config.toml
num_hidden_layers = 12
hidden_size = 192
n_experts = 8
experts_per_token = 2
d_expert = 112
d_shared_expert = 128
hidden_act = "reglu"
moe_layers = [0, 1, 2, 3, 4, 5, 6, 7, 8, 9, 10, 11]
router_score = "sigmoid"
normalize_top_k = true
routed_scale = 1.5
balance_loss = 0.00232
balance_bias = false
init_std_router = 0.0237
lr_router = 0.000552
vocab_size = 2048
norm = "rmsnorm"
norm_eps = 1e-05
tie_word_embeddings = "early"
optimizer = "soap_variant"
learning_rate = 0.00735
max_grad_norm = 1.0
batch_tokens = [32768, 65536, 131072, 262144]
max_seq_len = 768
train_tokens = 298100000
max_steps = 6154
dataset = "wikipedia_en"
Below are experts of layer 4 (counted from 0) of a mixture-of-experts language model. Rows are named router (the router's row for the expert) and show model dimensions 0-191. Each number is 500 + 50 x the weight over its row's rms, rounded and kept within 0 to 999. Numbers have three digits each.
After each expert's rows: "mostly gets" lists some tokens that are sent to it at least half of the time. This comes from a sample of Wikipedia text that the model never trained on.

# expert 3
router:445560459478517460433532461589521623500503538539475508475442502502440499576485563447533459550499570501507537444525505496539517517481563486531516501542498604417467462485468493458541530417567519480454514461440548479482478560507475414568474490581475457458566610496504487506465426480446578565552540472503457509450420380564417618527518471541507455477443524507562439597450484519439493474654586563556524525478515537601525468551525386487479484509567448575463486410537533448635500496499531510420539495564450489498559447496460416545469455526539554514462431456567397477469463464533480514
mostly gets: " Man", " Bar", "ctor", " player", " John", " Har"

# expert 0
router:469583335569535439480456423614541533399474568470490509521522412459522529485434601539569447442484564458538472566489426499543485499568562551427566509564490547356512531507501444471538569487444503553459435549474508515403507420556465457519564478479485497425535473375423500441476444483489545517511526529487491513417447428553494456579475551509513478468469543479602508549487536510511546548596521510535500565453529487471480435491522468470525479447556515524528522420494568504558496510548642484513486553396440442578523549449525468501564552494544426470475446459507558446478510526448490474
mostly gets: " S", " f", " st", " F", " Ch", " K"

# expert 2
router:487635468564510419503442390526577541517448576498488453431534488476520555499433648448532488441528583488476530514602482527621507563463533537519595504499507518432525454490386514480516482511418428482515465503438515558424526503488413441530522460582544474538545539485475481572428402423484515459521461458492444496492506468547505517561506547533572508424433635477568506508448501506448538507590469520505496485423559481492585421507518504482406491441552469624479492441546583458512470493458551408528493538516481469568505507515435422436523445504459501589504491556516484437492481530481561433
mostly gets: " 0", " 19", "°", "–1", " $", "′"

# expert 1
router:505548433597617432504485481513572525566514520577542520573483455395485459439518564418475447499549541467579526443487485455473558603399555525453489467508403485483468409397536504453561527493499365538523524550487426516433581483528444410462466441547532390560589480483503477544391476543510454476572498499586540460506519504497496539546474487448568473451461490450487542524475440560505461470500524511628447555450484520571508516497452492559494483510566549503463507553514629431514431492484510419514533520483480431563428460510414443589531481561475545480493447464448436484460571515499500503
mostly gets: "ction", "ation", "tion", "ition", " have", " film"

# expert 6
router:485537440498607454428502447537550524517503480570555459482473497430506483649503488413516407522448554397599499480494530540580392574412464593523512486450433536457441477505513490498422490555552487582484557479516507459525517499537438465437557464487597462523498552373512454501525455470437471537464521562528480459470491457431444535528505488481582515571523465477596416518442609499538512487487484483558395515495615544573566502473581432497519461479512442521490516501554422554529501533493526449532501536495593476462490479485469405441607510543524552474426449554527512426412508507558500420
mostly gets: " the", " and", " in", " was", " with", " of"

# expert 7
router:488523582525494482460569437543540567407604418514521501500462461443475557492463532533556463444383519532528558616484548436534463517477503548510503518506510541473485511478391581464488467501563513510577517432398626513526518444494506473504525501471548532473533568478615512523436487489424525525470394512470501461470337432566532477538433584536500519444475539478491479505400478577472551484553502524526547521451511421518529477491516475490462458545439523500414469442594564420453384489521565527543452616509489530498428484409464522441538451542606523505519449576531509433526558544545524492
mostly gets: " United", " May", " June", " April", " August", " July"

# expert 4
router:423528522542553429522493431534550522484419483557531510496484498495406474438408502448508509500408552467581511509517484539514477578463478419473541536471441497486532519432412461499509605458457423522495506408422514518446530424469483527399439464597634453438558564488602556484396445507541501499582546538489539494480500510536461500519524515455611542496516576463597472552474523508457516597517507571544459544448533560515583489465425478589491392574446524466459569493553479455447494519536546436449530497551412477551543542495573461529524475557569549418494471543529518589532432539493580542
mostly gets: "\n", "==", "|", " 2", " \"", " 1"

# expert 5
router:460556495452497419455517497577594469454391464547633413471462392460460534572431654493488477452521513450527561506519536434473454516455492531522577518538399629504501449502544452472485557489545542524494434499550548566458516509440474471501527505612453496459532509515417590471560424491521462510544504565466536441516436420498447509552371530457534590465438518462498518495457550503450479464499529519504452569553506514517517438489542476579481452506609460449512540494522634490542512528472562449519448558482414511613566520493472535542455466515535417538481477490508550543507443527521560431
mostly gets: " re", " con", " O", " co", " pro", " di"